Weights of a small mixture-of-experts language model, trained from scratch on English Wikipedia: vocabulary 3734.
Below are experts of layer 5 (counted from 0) of a mixture-of-experts language model. Rows are named router (the router's row for the expert), gate (a neuron's input weights, with its number), up (a neuron's input weights, with its number) and show model dimensions 0-191. Each number is 128 + 32 x the weight over its row's rms, rounded and kept within 0 to 255. Numbers have three digits each.
Before each expert's rows: a language model's description of what the expert responds to. This comes from a sample of Wikipedia text that the model never trained on.

# expert 21
It responds to: Hyphens inside compounds like working-class, plus role and kinship nouns and their endings, such as son, politician, footballer, reporter, sergeant.
router:088093115101109115107142125108090132144137088113134112117104085131138178134120138132090099143133133121172112067174101130144110164129132157159160124094153125114153110140055144215132151158154156169154202210104079127070175160134135174046173160133194128149083218129094123193153095163165139132145135150113104114143073090142120112094109110107115130112079091125130148130170145212120176151092141113133154093122080113113094081052075051076132149120089140127172155112144106099129078127106141099146139136158126182135132081149139156122088115093136093108157130164092138134108153137087072144
gate0:162119112159102144141132130127111151115115115151121073121071175134094150145038132072157120102106114179154148145121123077149064136198138128123132066176123121118140144131085121166178156144199180126125189139080149170090156127174136175127082134117117094129111133127110063187095165089112138124146116143165088092089082185078156130100127133070122157137099134144146094087124139163148189083136081128140118108147120108110130123135157073128146158142049112068194146106105126109098085137044125114096128103157104142057169142113138148186100143141143157096145134146129102120137116145067202170
up0:124100112162080109112215087113060134125158132147129156172073059081159118142196148061136129113149133116105125104110085143083111159132091087117067126196157126143145147135141166115100146112157093166112126115170165137112142119083177156101103152104095099101125127056096149134091171144137101179109087101160116084149166183160110123102166102157138132163093117117185143178138120085111149136151106185136067095146146138062126175132089141177150123116155105108165121111102123116179088129139151109129109125170170152098110132173100123138129216123171134170124155110124084069141086118069052161
gate1:132197063081090143142127125112122076154145066130102117100116124148181100079145126084106130147174129146127071129102075122106069156099147065161129133058122076132122150140160145151111136079126103185177186156157100117149098158110139100110120167169158187139114102161126089138114120108085152098179116169156126082161107116080124162142091108135124118116090166135135092065054134153094129109140180135137151117188141122121131079168180099110114133116116175144143119142080107134151079146054132106069157215140090095169157070139114151148164132168085101077097115179139130104086108150128166128
up1:141116091121143103115126083128119065107107142153118140093122154134138212152128158168113146167095111138111076123132110176088121144167096178160150113123204121150106145127119122082064153093058147088161187142098110161124081151116142195155147124112173106117129100163160087104166097113114129165191100149147106100150107108113132103225116120130141158053148074098103085106188135161107109150119070092194164162191102128144147105137131177091101145125165114184134108141122123111131142088105149102115164109097167135145108151073152162133229138165098111084125139192159131080154146101164117133
gate2:168098137159093151152164136143180181093158084058152131053129133072118166131096186102113154103073103174159085121147140179071103125149144119111118133145141150102110113159107111144130175130124141178083140158111071163158069119065124137102046167146158064101124149159133139089133092116151162108118147098130153194194123105128146110137088139059145144105139110123152180079170104090073114129146134139131120120145183148137132089088108066094078120135132132115109100152085121134146129146097158081153082133148085199131123116131100144183131088110130098155086150182137080141084156170055105096
up2:179106098096153117133144151096158151132068136132124167089081120083098136131098128162085071156231082159090136164187127113154087135099118149127141150113068132098094154144106151092063175103116091114126129143153148202176103127177123161168151147117110114074063149175149122113089070180160145114087137093183150209145134062109088171153119142131115114126108184136172163136108143101090120130112127077146096133130110144191129083067125154107136148167121095138103160127148092106096134140050123141080111167104129121090174131137132137133179108151117132177107180150127152159092071146127171121
gate3:098146185105078142151099087113182082144133142166085123138173150141111155182166120135127123224108134078158125074100126121100088149101143118112086142066093146115148130094135108133156090135059104148164174153111138172143137153131161124121175133088160138114111150180155163156117155127129176122137187105162121169119166143112162189129082170134094164134172193125177083126155176141148116167177105170155072126091131119152171106152119093132100193145108139137121098157132119093147137145155084084160071138155091203133165182095164202119140118087161137177108104152152135189076153139098140090
up3:092112167166137126155100148168113096083183107150173073163155140128089189152155122142174128122116135152173119106139145143132140151151112144172135113137165100073071130106154133119094160128113117154157119086073119143164135124132181175116162149085174118169081153119145073097098136048101147152119158126138148142107101121107169130125117158088048106058077134119148088105087178198110103125094149159065129166098138160097105119138078164119085183104133142147200126101119089111137151124125161109136163133160143049173128150138077186166123124125156152074075070104091059120100121120109139059
gate4:124070120131094157113140158122120144119132100151162124196128122123115151136111091112104103169107099134046130177147160138120140163067074103074086164100114083136140180142106121100137160117123120150141132151104112176075132161151136138124131113138193084199132158162163167120135081112174072133196210069158141179166166106152181113179154060105099047122122107128110129102120160108147146139110072121172177145153153107170122070076110097093111135128072146140116099102081111153162117093139135138196175116105098127111135052169125149129110105107100121118157143151118114127156192203123123125
up4:104117090118134120154095134113070123137124124153111120151136128108135126129077095099103151192145162146110105132135160099116110158127105113121166099109136134120099117180129140105145109148175118121096147111161137159132101140177196176170205114103078176098154094072154132091087162130153103153148119103145196128122114169060129189112108091080175158159210182112155100176163140111123116177098145177124120110133180170100163118177134119050145156126118103125083045075143183168140103109180125057110122148126140110117107101129097170100199127134148098116112082095145116148147224118111088175
gate5:144150135160087112127080140116190118157145172201107157149157094107104094117111125078091106085102145151107131172087128074149162165086137132134138122143131138157146076096084111145200126144157161088138143151130064200092105155112135093157094149155173099117095155124134170165123058087177163112184132073087108169142111163127108183054162141188086138155147109130139129094078131163187146095146125123095158142110104104069130078084143162102071109136117079149137169110144106149165085122132177182144094148105113110106097116173139090034138149118126138125095171116155141116188132158167140125
up5:124175109117148196059114152156141105104111153133171124127170109096107143089101118117194129090181167059115052130165152118104076168121158153150169116099117111175172171118105079141164128122058157145112081175151127100102149166080156117187169109157120132139133113121140155157172051154109160135164121105097098110140103102122080187197140119053091113095109169160158116137173159147097133130168135111207065134098130127142087174156140083116165186092148123160088132135142127104192148079094101091071130139146115148149116119135117109131082112120182119112087137094111132090105118122117172127
gate6:141107148069093155123133122158152173188125122150130139090106142146148147176125182081086118060215164159164164117088101108150111106153130111118181103084141112112154182159092123099172114143164141156112112124110175137125087115146146186093113064157096133143111186126128115151118095098106138131172079180086097110124075105058134135136063136119072165180137080110087112063146155143105131130127126128107157108181112117135111137107131100186167175069110098089143086131165120101147067161116121106126128080104094103102141067164079128078096073081138097129148084131116175176117095177162101100
up6:113131121091154133165075183169091115116115117103131133143112181137191146109142106180098146119057102086131100127078164102079106104176093076144118165095142102188165135135122128093132098070124094100146081130074137098103139126158162123133094164112082144122161181136135124142142110064108145181193161134095162125156103122134115146106118135062146142166138141112114178097151157117143113166145107161104125128152116123113073136237071127102154112105174115092095164179116170118133130142080094139065115170144205125105164088133135126184159141173119162138125132136013147145121121153149191131
gate7:147094131129181192147117131115118065096109139121108139136092118152229156127139148134121150118143139156109091143123102141103102171150175132095145134160115146154085079120161130187120157104117145111167151123138079158125140133147139096084087122124137134151140227140098070161119116078140089151113092186143133080097165132130217148184107166135120055090123057132093093089115156094127145126108176147108138132145116105164092103058093083128171144112057146202154109120115110061122127107151133154082127072130124179113148117147149126141129137147129065098095165104156106093041153103138106074
up7:129078123113137134110133092148142119085129159106131139102165092120088094120141096122162092057198103091170145075103152107085186154170089104099135097231146123135119147138121083141089101057122165101126111100156114183152145112089155173144109190174115138152124142198198094127133123138126165076158137142147074130177179173107163119137125155175143099093104135129101163145126094138132119164093143126067147169154170118165132156145089142131153168115175138100142067072138160114093112128072088112100101121128115087166083158134170111186125178089149090124079150117189151190134167148109130151
gate8:148122132113065088073139095154135138139121088151126086142175108123162116130118118156177105206129151160115139162139144173128081133097130117131200109113086160106074117138101092190144177152207114107121193165157114128153178156184174135149126183134112172130158128166084091144127093175141094158108129141130199077133150144097083148120122098098080073177104133117157159157131138147105195103096122193110132153061132111091156184128105113118159096111144119089189131120160102044127133143128120092140132166173089146123137095120203186132067126119097145125129138133099088137073105103104083120
up8:065154122120115115125135139106202158099156128101086129071113074172114106126110087033161114151131101193089142134105133170167150163125136113102149165097138132147125098107115148101122190186148125161111103091137209138133125121149047099172139085132089169091113122154081112131113078168099115168122157118101163077192152161103068148164127133103077127139121068165090089102097136125126083155050110138080140158162113159180093130138095156120125147151080158072151132110148171169117139156172190158097152157105124103064095098139130116121110112149067155141109143161091137124180138085143117141
gate9:163127167121084141102221103119112184116123140120140131121096136159112176111157138092071179088069104106151092109151110107118089112115140118116153097128082059114094107124158108179140140132187089123085141105147111132092203107097161090167143102144171130124102137093168135103082147173180143141141131122130196157146110089142157043106124081102166087088101107133101107103145132130145144138164083042131132107153133084104145097152132079078154130101080158171138106116151115089080131109188124147116124099121064157125167089126148180109097131087156096183112086141135119137212135096153075187
up9:099127166083142162136148122145090102167155183128102110110152130177106151172106110029083141128153161156095186168122125136151162124093123166091144144111161069168138104118178147088117142130098146108123116072100139107118155168100151055134096127151111110071079085140130114155115125084106111134145120186063136122123150074122110139101112149165087077188140160151139153142120096164162080156129160092146118133139104130103135110143170090056200148169149116077154131090096113103072155159159193118086162087084100161167130072150174130126174085151102107182117081122145123163081160196132141093
gate10:153142113108171139112135107115144159116098086157070128064145118136141100155071098119063077118133140106160149121078113083148111133054186121110074089167153180048102130135163132180101134136130168129117195205116121205136179172128195172147165128092099105122174199118102122151141125123125134160119108134089131110132108182186124106156117121116110125124133108100114092094188105098123123127145147083098121158084149175122089111143121187131108157152122145118118157173114127123132125083107080072166048100160135147128093169133145219109171113133141061129107153110103111170149126078141161139
up10:085132112108136084157153112130176054085115158094150126165112123105187168123158125109128108081082167134104148131160135088156061134108180112139116121133099163092125119154208130138194142169137161163060134087137156094152103128148043081117144083109128112159148158103084166107090123133159178120166132125113132133127163093092140100100150188027153167149084125169143128139094067175160176146134120143061182139106085125066149151134086087142109168137119150118115166107136110172123148148127155093112116185132140077128159152100157184101095198121143146128179109089148141176143113085142131108

# expert 20
It responds to: Endings ed, ated, med, igned and verbs like awarded, appointed, killed, replaced, plus the ed of Naked and other mid-word pieces.
router:090117149149137160142148098091114145120172130063062133112176127157195162101045107125050135124115126126196092041158120147171138134153089173167112149118121137101160164097126138143147108148154129120093148191142123154102191148097165183092210157173196146129123127121139111170095110140082161095208111166131132096139073084112066100162178128074087162125126145098164095093137111141087122145094128135116152169176122129143121076105129129170147105126094171149103077142164131152133099145109132081139120151089120116103150159127121094119103141077180128101106138153096118153149177083178087139
gate1:124177122133141155173151201092114110102080119106123116164144136133200209148109162116120107091125100153111093103138150078125126133132123155132178141099168114149103180078091122116157147090220140140104141143169119145144221083122102130122129114088180177159179165130144102139117119126097135130168112130113200174112159101181120157193197130176085170127171159137125112116169133098126099134136089123105121119152158115152108111140159142172116062144126146165096198148133132113104089177107168096115098073139109015128115149093148090159132151096155097140077160189130136139121118106155097137
up1:133137145161098187179148158107181119156113175145117126135157132102103166144169088092184141114118174104140102169152078117163153213072095112073149128158099082134147120139158125127068090051118177100098098099102113145128155121119143123124124126072139120103181062063154135183150132175158167086125073177159080108159074152127139145090085147139163150103106107118130153154112079127151110137175157162093118103076153105167129118131134125169176111148124068105063125117045103145198162116182113136104152135103145074130120107134113126100094161105157153098143089103135107161112095054128142164
gate2:122117174104138080122130166133141141147126138153058157096162159161131139193117130135153096111187105093140160090114159112171155144143069078145154140133117127172166123151089153160147108186194129141082113167105159066104127130110166089154156175120110071162115109126094155133102156154122178108164123108047124181173177127081107104135224099072139104148085096194168101094117161109102078166191154153149125158076177119143137082129180108134140106103045156132130101192160126103145125175121149128149112131062133121141132099140175126138122126110119124155142073175095127186097113112127129103
up2:140091181142155155133145116141142151120120114165153118119124158129120150152125151097194164095104078150126053164123129140123162129107109179152192091119151116124100129112109116158117147109125151159146093117171202107111115154115168103153162159174092154102109151095112059186126233141115125108105123134073089174122172151124156133097107143134120136124198060091142114085137134155117178136146136113141210139096070178160109107116120123080173170170132049089149071153086127122143065139124089087135131101144107126090107135084057097167089135112122102135148147081092143059132152131113061084
gate3:151169088137181182174116106107176110118139140177138105147079155130135065103137134114132155116093120137164083055145118115128139139060076123136131182131168203109063128084085113149049104112138150104089112138163127156131170095134157141078101142149147123117166146103100141142144096129090167090121126130121149107113193071118058133138138078075150121134101055122155130072110163130134149113130100099125137090190160105102113164152096148195103137102073180192113131091161126145173168096114177130070095162109144164103139142174147089177146101148142137125106144161204107122085170152169115134
up3:123148161126139126149084137163163158156168144199126093148153178075145152115084124145164167135134057176114130157105074114154118157106148141146157147102153121143166182106091108108141107089118130096165192172105112143105080129133134144097161141104160112156141098101103166136133216180105080144119065122124157151101138224085109128109102128099124132089174107105117083160096145128162112137146132183060166141110080146125094092109139089193139092122146108118165111147036139118090105059076148147163142140137088187125196114161100113133192103078112126136171071139118109082085129134136135110
gate4:114114135134101165176129108133126093126105128186170106080140169177202155163070067091147095108184103135154138070100137129089094095055154160111151071150139093134157139116132153144139130097111118161132188110149098147153148140128170151197135137089062172139173139146133073179118098132148130179126149114078110152161156145118071084111132107142125179081137241074146083141146169183185178176112133149129115132095115080148147111168121104120146104151141064136128142129161150166158164165109119149049132177118105153052111121148120118153137092142141129145139136085133144114108114147175151148
up4:147147141112115170157144078081104157131154134155130161120137111126093147143130059092156127102141080117110150128159093166114053137123106118138083141148117133105151077101133083149122149163121177113109147140165137119013151126140076166131158112071065077124107103120109183123076164183124097150132127161160131117133111124139149221079086146070133159101125164144121130070089118149120137179166149124120096149141117129123128127149143172152222074165103135075170097083106157136129122106158117120083105135160068078094136181083152117088160113106149112132184200160159141075178132120139162170
gate5:153122097114181172126129181199145158116158167060131085097161159124140087126118124135024072161098109161161116064141104095152139165126107160177150138114129154152142148136099103077115089116109113161098105182112149134117123171104132186080119167129060160109110097119152106186185067085162136131151155165121148173100077138153086090143181140173101139144115068107130044100097122135154113121102135100140110124102143141184151100112104195088120136090118160141135078112068094118149155146177155144126136157142132106138181128150070159193127103204101104110100127138138120100091123093117139141
up5:129108130105131107144086113107124129137070152089162127099140139116071119197160089115127149154166116137116147154096137181104049118062099154099152075212114146136092090133175183166081147117170150130176142077209147084150139126171083142146119088135136152095125074145109097141145168120161100086110153121061130066127141138132117142131127126147143152111105134109138105118148122152191159044091163148080168075121130106139099144126104143133175193145134084164102188143109190067124069087130086143151079109073129113133144152087142150117187149104113133135122093123123162105116052131135135075
gate6:105098171152123172163114129137180088131108123126110134103147171113151146122118089129134082116111148128161107110098091149095138206122112118078085138161180146144188167120141147144124115102172140088146214120129138144094141131095093255103129135134118162123112145140080158160094123097071153147169102078142105088142177152084055100120099170178069120139142143121144088147102081062075149111121147095184130127158135203103140128086074132144187138137101086109093114131132154114091084163143131117118121145065130124120146126113134108123167129081118088051159142071066147112094118138176089146
up6:148127203121106121155140124201174149140150179107064134131142161087124157119085132132087139161114185095047089097129120111127143122082120164110099139104190078134116128125135172150082128109157118110097072120127093104072205166140112137048166177128114121148105163101143126122169184076118185132139141140106141079127107105166120099171115101153118146139068091117195115143132128110117076100151161161131121212163132105141172129129098178110184180141089151164133150094110150175154126093101147124141107138118132119143185081170109059138126061132137152078101133159113144089100131110188177124
gate7:109107179169070133178063132072120154147087102150135115070122184126128122157083079114135147117163119075113124104126095142163153166114167149122182180120111105121141132101130133114124158092129170143120174112097143136157092125109162203098134059148160160083165118097132137158127096115127119107154117146144083098154082110111086107128134162159086141135154171097140119084067094153106093198112147139142186096119132190157147136072083100186067087125172155150097140135096169132101160083117111152072112143140108129114107048091090115144159132131108057025158167132137163110097150171129130176
up7:122114044166064164116134122181109079119138137146139088092104054075154097129116082067111157097137127147117157115096146130101080091165098125131089118173132143061149155107147169169069148085142139155167079137123121073119107123198165151121172143066073120162155154155123174097129087122124131141093114172158191150071172117151135126161119139145120171154142172117132144135115116163148131122115166151163172140145132144112184073085119093188089162146069088152124110107134126134196174124169111144080177132089177094105127132143119132079071128150139089148126110123079156046156127134099121103
gate8:119088144183154190163202155117122117154155160091187070125127161088161155102117131195044112095134135108152086088110103139132175136113079114166082126142141150128165098170108070114131147135086149148157144143138143118109103122076188150121097113148086140132149146122096058157143111103139154139192161122134109155116172143143081142086135132076087151116102104105153106137131143108158160142139166175135164101074187162138108140066115144076140133058088114144122124150103050142117113136163147140117161148127114140182155056117103142141099089117136102070110210117073108087090066172145096099
up8:077159160163111117202147068120152168080090122168106179090115154148191151142097151144172114122123129099149182147115070136115135137196184115088131105103177126168185117104124144158142060117181069081121099145141143136172110112102201147108173108119146113118138130169098119140131149131060103119144161127138092123151130108087146122037134133150158153147071170152193114115143097113118164138109108131106089101133156103109109104063157130191144104167190134129196095151156112109151056167122152104132148133117131126152132116144149078088088149103134089120083077152051113157170148101088123119
gate9:186132137118120092114173152126106173140170079152166160162077135115120128130148114128086140134097136117172123137159153124186124138114091173075110143095109149149148150115179162197165118147191138156138154099138068118128138098105095103089133083181218126165124186087102078068103144170143154078087121171115075159158107090123100103097155180121128096128099110138144115118100133155088138143080112113167191150130165145120121156079136149162113130115139168108160096119121112097101117064196110139127112089150107188151115158162138148154209167072184142113121166180128097132113177142176169054
up9:090108121123125134128082156099133115076104156150201104119109108130133112106147117115144135188075115141085162153092148207127087079183108188078058125180112142091134150175100107128075138099091146093160163076155182141163162102126177116121214144166098120112120190131120123082155123137121134149101150077096081114142106189131099127126095130119125151142089159132136164152125169096073116136153199122097131116077123101169055115122138082124118164132126104202107072078149158079158107194169156125104150188175150092149089123141129109140120145127126146112141117163192101122132100182145146098
gate10:120127091106213135140131155136090136130087178130157141161162172131087147126176139111084081148120136119120114153137125157136106143147181109130178123146150107141138101117155179132114043159209138110116112157210116139133181115135116150107115122164168084153139145134161172181120136128063132165108115151142104121137141116128064070165157128133155123166160133121134142149093109132123117170083079173124134153127136156154123135136099120182139090156095062082017078171115125153144180171144087084160133161062149107114139180131136048117190122145162113146109186130058111178110168093137151111
up10:118097093168178169090057129141117126082156146118107142094142097082051069122120057066181087145109104140135114126050121122092179154101134085141103118140174184146122137111062119106108126140106104084173189121128098166102165115150154161099117115124103174131112064080126126138167116141089122210137180124085156147125140112175098130138108128121195102075099089135121086170096098128082112129198104137123127159138092106111153132071111167191153151148137149166164133151173130167146106124156121118212122163080138104170124073095129111125144104115128144161135164102126126124193136131089103096
gate11:066086115167155093175135083148106169149127101100068098127185153050084181124104196120094167115099051126168114081102146141102151108103107155179093123129195092143097159081082074134163146135121118163116070118152167084067157141079153192114171125159143125124122119095134175140133087156107125077188150094116123138071089104128097123162062141122121134154151119137146146183132098102107183121134164171159123152129162191093098124116143103180128144027098102156143123098114126144075092141169101113167101099101121115082121133108122125103137150146113134157145115109095108122123157145127065110
up11:139155189109139154105096110121136109139176195117120195088097173138092142127171090114156132181151108107139132100174106103112135140111143107132128133080086143125168133127154138149090129154179123148089161179139145108063115128161114123114128138142122155088151017127156147141034147171095122140137142095124143131097153100160166147116109112155119163124074166109143130093146148199128087097108172048129110152161166118143141128114186158160121174055148100137116198124135149138126111177140123137191117109157129118118086099188094113127073170154139150159083173119168146153020122170151160087

# expert 26
It responds to: Dash bullets beginning lines in taxonomy boxes and infobox lists, such as Kingdom or Born, plus word-final syllables like i, ari, adi.
router:093100142094105143162170143057052155114137145097095124116194110125172146166106097099094128202157131089202124111107087116124164146128108194141111153096099148095172123121124123154133160127120172119088169184182105185100138174133114125121179169127152143117098179146126078195138133179122134038139133170235122143132095142132121127107129128096091135103102128113118153154146129201130171124144181171132197076138127121114080137111071075156115082095168149166108143136154158113169095145102120091159157144131152160144130147182122113111096137113064080142105138130072124141110125100109118161
gate0:156101139056131117155143142158112136132127154115099140099154073149137125125129148079139148095107100107086099167075140163093177157174174114086175154102168103089155139118149145071111185128143101141140106125184119165119090172185144165124151145115112163121127112138082153152148059149145133078098145124137151186115168169131170098122187101133116171141135129099157168184169131105169147120184197115094133070145135170076137133136144093093090177110104155158138086126153123123146156170157128107101112097150159171214165172094135139119032080077102043146142162152088122102161163105116119095
up0:170180163177124145092090105167106133129193139118114109105210103160111154177183159146149150136114141088132139137170119155111109118177092146140122143158077127141144138128111143105182064117134147152191061091087090159121151139146077104150127127146170140119165102172088163138096097111062175118110124123183057125120124114153245172087118128103127155144139150127062087115126082099126163112081137197084129127109079096156137062145146156075120193139145143108077163137080128100143154145143073113090119122102134131115128129109119133165094168181129168140086128113122058172127139154118127114
gate1:112104099094109096174136156139102113148152102086125069195144129166138115130147073140118100112183101190045160159103073126150178134174078145105144131119155077134155064116097083112129121134091130105130183098113090146158103158133089138156106108122157117135150171112141187201095165174102123114135087128059072150099163130142147092133081092100145144132127138135121129134148158180117135101113157139191100077164099096143061164164132075085110094156145125183154132171170164086162117103091146171163140184145133173143124103107136136117155095181117076072120104081109142121127129166183093065
up1:131154080106152143181087164168097108124171089149116136148151169109186075129076066062103148064110115110150132075158102138157158156106113132137167130160075120069109117138151107156167148114126069129113132105070135093132067116129148134145113158170089109109190152141102125219097176108133113133116145123098183099144160087131107156144057142103121186101121131120096117056110102144116172155147134072125094061133130101162122117136111146172144149158136201180126104154092146150093120145071128132149162178108157102154188118080143211100128137103123127115108108086097181117152164163141118081
gate2:134055168059156059099141138098101071099104134126110124140126083103158130141088135136117122127172078133185127105096143120100142137128137151111133133101167147074130117128156085169145106063126118153124163153123174099146105061131116125126135125096117113102179119120171127171147131091132130104100129173137140094131123088152123064129107165095091157121134146155081178080154134160133188146130156105054083119154100138217102090159138116159213055116158146146175171090089143150124123124138156133130146132132103122125161126134141183122099105126213133101075118187093102219085224131131114119
up2:105144157155107196125118147144200183176185110139104193105132103160210123064104119128120127136148097162165209124106126147091135167104116101149098190148131095163086215112098124146073155151151124194145139153108144161083161126179103116171134139140125091108138159108139118134158146092164079117141086138058114134114138092123165141188181181131160195085122198130082148167140103106095093160062105177128119088113144090132155190130119141150146139144088146118127148134076106135101162143121165121156150141128066110121160097102137105103120113083110112092148113099120134181179140120098170113
gate3:139096115075117139145122118166124140162144118146104146162073168115131091147187097081113143142104114119174208160111146139074093134123098123116120092126139083115156170133127117206111132135143137073146118073168139133118124136146087174106165179176163129096080112149120174158084106104150126138103115189127106153114136117073062148094113115090113105136107199133114123110108137204152170135121118090107167089154129183191128151090153125177112133075108093142119154118178146063141085092145142159110131112101129121193162141092110076101067085113067109126059125119078160068088108049134089145
up3:121153162118124109102095122146184221108132175016081197087169121102187122124078109088168051114147107156109125144126167122117110123117117138075102060155090122163103124145113073136113093124101176146120116151115147097130149143122092086119078110112092133163125137170115118126150125105175150095111124146111141152124101059167124171113110079100163187148167101178107070111148114124105124159168135187112093165133129146106079097137162182123133142168125170105160146098174154069117131121108120122184173114120147117137156131072141166123149080101140074107095136159147200196095158150119143149
gate4:122137139138098106103164127097114181078164149149143138111148117166137126172063149165165086177132155139197148088106089083104153158102099168168094133144133165091115175127124131179122180114160169126106118075148105079089170101145150106136137103088069113080161165153122063163156112138182150170088141117134140133071154142107181116089132126132078139118136092113102119105087149146149149139080110110140097091076128125122123135142103122131130148144129205107142169121109146180152123167071109057056122108121125177116019179137166116171142127109054105105088103111103075146160191093101099118
up4:178149122175118144118108152133108139162158132160115112146119133123123109104109044168074079116089116160094119114094160104129121078115119087090139145048125125142100101097081158150122163086141142111128129084104116101096143122119151132048115111101109153185158129156132080084112109161087105125088092093105139133115115121169147095197103215152156077134113170118141178213073153133112120163118179093096160109101129130147168144133131091080111145149105123132143163149125166146068142089157102079127129085058099172076171160135115160101095127111102096084101104133096106174241124166123119087
gate5:167153127156080089140183114074100084057138112134181124116155106194101118120116112081162144160187130095060116116185118103114119130210106208159131141134127085088195159096140135159143078145144099161111114140176145061146164163134150152150127116127112148143123145105118128120165149115088109123172151173206182159129136156176111113149124140160112113138149121127153162125102136182150078124140135129110132138123137133173135155110068130150151074102114122128111115216123094053155069132124066121191120193071090200104206122096107119133153127130121107143144128093116132111089109138125093144
up5:196101147155102114129200100130151121120143112091080120120124178149148178153133213090144127076157117140168106107126092086152107131114118152174139196088129131114116080121107152140115116106141140165096117204111138144137154175116153089176103157084168165111105192108104149155143133193118138117116149159189160100150117137146091166116070116112182122132156109176116107105094086145164105166098120121202203143144135045158140155087194130102098147126179114179142119115114129199152118176100151106165154092185110119085199158119159162137121154115165096102088140104101137149130114172173161120
gate6:150215154090098161170124153077101193110071081079190148129139113074176143134163132130102136096122111102193180140120105107133167109120163130116107136122141168146181083114100143159134139152118136118121136087180080088141097132082166098170132127126155119097099127142094111154065120171100148110120175149127104132127114145097096167148192168130081036133127125130093115164142111152178206123124153147142136130118071108107158089095121156138128123094159134184169092035129127077171137111135208127172115140113073133127101118129151088136106108130102077070138140174095131149124095087153073099
up6:159079120079194125117142132084122136159108120109154108100092133144072173115059178162072116129132112091136157147084045156136157132134176115156167136134156126121142078161172182107134123126177140139065058150119154112164106142167077164195130110176137162171135135155189108152126130124235156102107120138106141178161097091129136077127092156118097120180111152114153207131131108104138116117171194159080119136113139085144126087092135124180120134149113148095138088107131103146148136158129073107106164114115157092125120121164097100114141091135204152117138108117052110139159059109115155078
gate7:115120060132118120152138127143143148138129157145128083156141131166122120176081076173177118132120161157149169074121087112145131125102154121148089133117136134158136098095082126166166060061122146075160106133129104157159136124159123118076135135100073135148127134157127099199205122121113148060133147164156111103165085129162175089137045104130109150143103107070128094162204105179193114153221125180129178148197166139156117102061140123133098095178117119106111127117170095098104157090153143125166098062175142183137093090154126136130129138181091123112123191098124120130134148129095116170
up7:143196073129095169150140061143098195113165115090102151119066116169109122151121138171069127127155176102124137107100155083140113185111103090120103151100111099105140145156131086151117161134121086187168096096115177088149148106073086124091129094143140151098096192157151155099109129112097151099094118149131141177129105083105134169118143123111158094145174170133140102086103099105071161115137163168121097086171145150116146168069167165140129087104066103100115096113125142146111184157099126181146213112113131072050101138157101129180148106204114186111110167166113120160091092086143111119
gate8:159132149083114142110145082099126149102130054151165163193161117170147089176066097104115134156156139127166139153134127131108069200122139146131103149107128137152180125117113171084120103135119160181147168116088084139094164129160126091102136125117123120095058075138143057139151174122178122151187118109182198176155210166141098060141119108110125157130164145134102163136153130106116197175157166080121165112135167136147135136069164081133140123109111094123113112089165150067097143108156154135108193121135157130144132173137137130138112140086120149129134176153112161184206139115053152179
up8:107144157147092114118137146144088123153094187134172109177139165047141154107088106070114154177077115093169173161143142097102106107081140135173075120092111198137142138143114116147152108161134135137118168127133092127197105196133065119097088166132145077132082172165100093141160129097140065147148152152120100152129113104137209186104083071167154107095087076128103169180099061160083173128110092139160107134067136123113171073150103094116136107126134116176131177120174146122121115099188132125120145107134138084120114098145120101135183139118133144139083163163199189112115131142111155172
gate9:108119176131121137105139137118098150158130108114153061134124148122056098100189107170110107176084074127144144115081140155195118138119185107107170105074128073163172094109131156169174174116175139086142133150101139110138135140108052156146146111034132106217136119173143104179130139117203147130153089149193177131153143192167112081138116116072093110159117109085169115139138078129092118106111145142142067127131145147125128147111186070166116084174180144158081178134114089114098124140159106113124132106095158153150106120143132147145149144084119110101069158153116179063154151131143095123
up9:142122099135104182112158113125130094098180110144123141133124183206181187095121126150123119212132128171076127075153187202136095149129139157113105142075109090081202137140174146191130110115109127098084150129145145070176158137120142149079134127140171116162112123079149127117125157112105164180114169123124130117120140117128148091146120139148164068049224131124146122110086085102109149132123108116134181119130079163101172145107136102024121159085158114168118165184102109134156176130143141118151158081076135137161112094061152124126120110160133116145132141177128169137113137130063170140
gate10:170138111156117120097116136121175110133067146109105121071175097094172094122189088031156069150117124139108137089185123129118125112153126153164133163092136162145140150138170128131073129160159069093114124132187116120137070116139128147180127171084128121130169138143122072139150108111133160072174128109234067134138112117182145124113113148160116074185177171145155114136112151148121052148105219129096129153108055101102108105124061116091131133119095127134123138142118197175217112152148130147172123138144155126131151128133172121162127129090071098122111080163115141110122111101133092108
up10:120168088080150145147127157131116109063086110078177146107134129168079149100119143155167155100174096114114108138146105141084111127138104174094104089084109121103105174179159146174154135116143136115099062099150166089167156160148116126135131123139117080147122152099123080093178097099095129159076132149176166104117185088164100119124131078151061138083177131132119138152138089124128140139161135111144137081148078079088158108194172170126089119128075088081194117095094138068069130154202071102086139112095125128130117097147163101159123127159128100133225112153138125178155159183159172091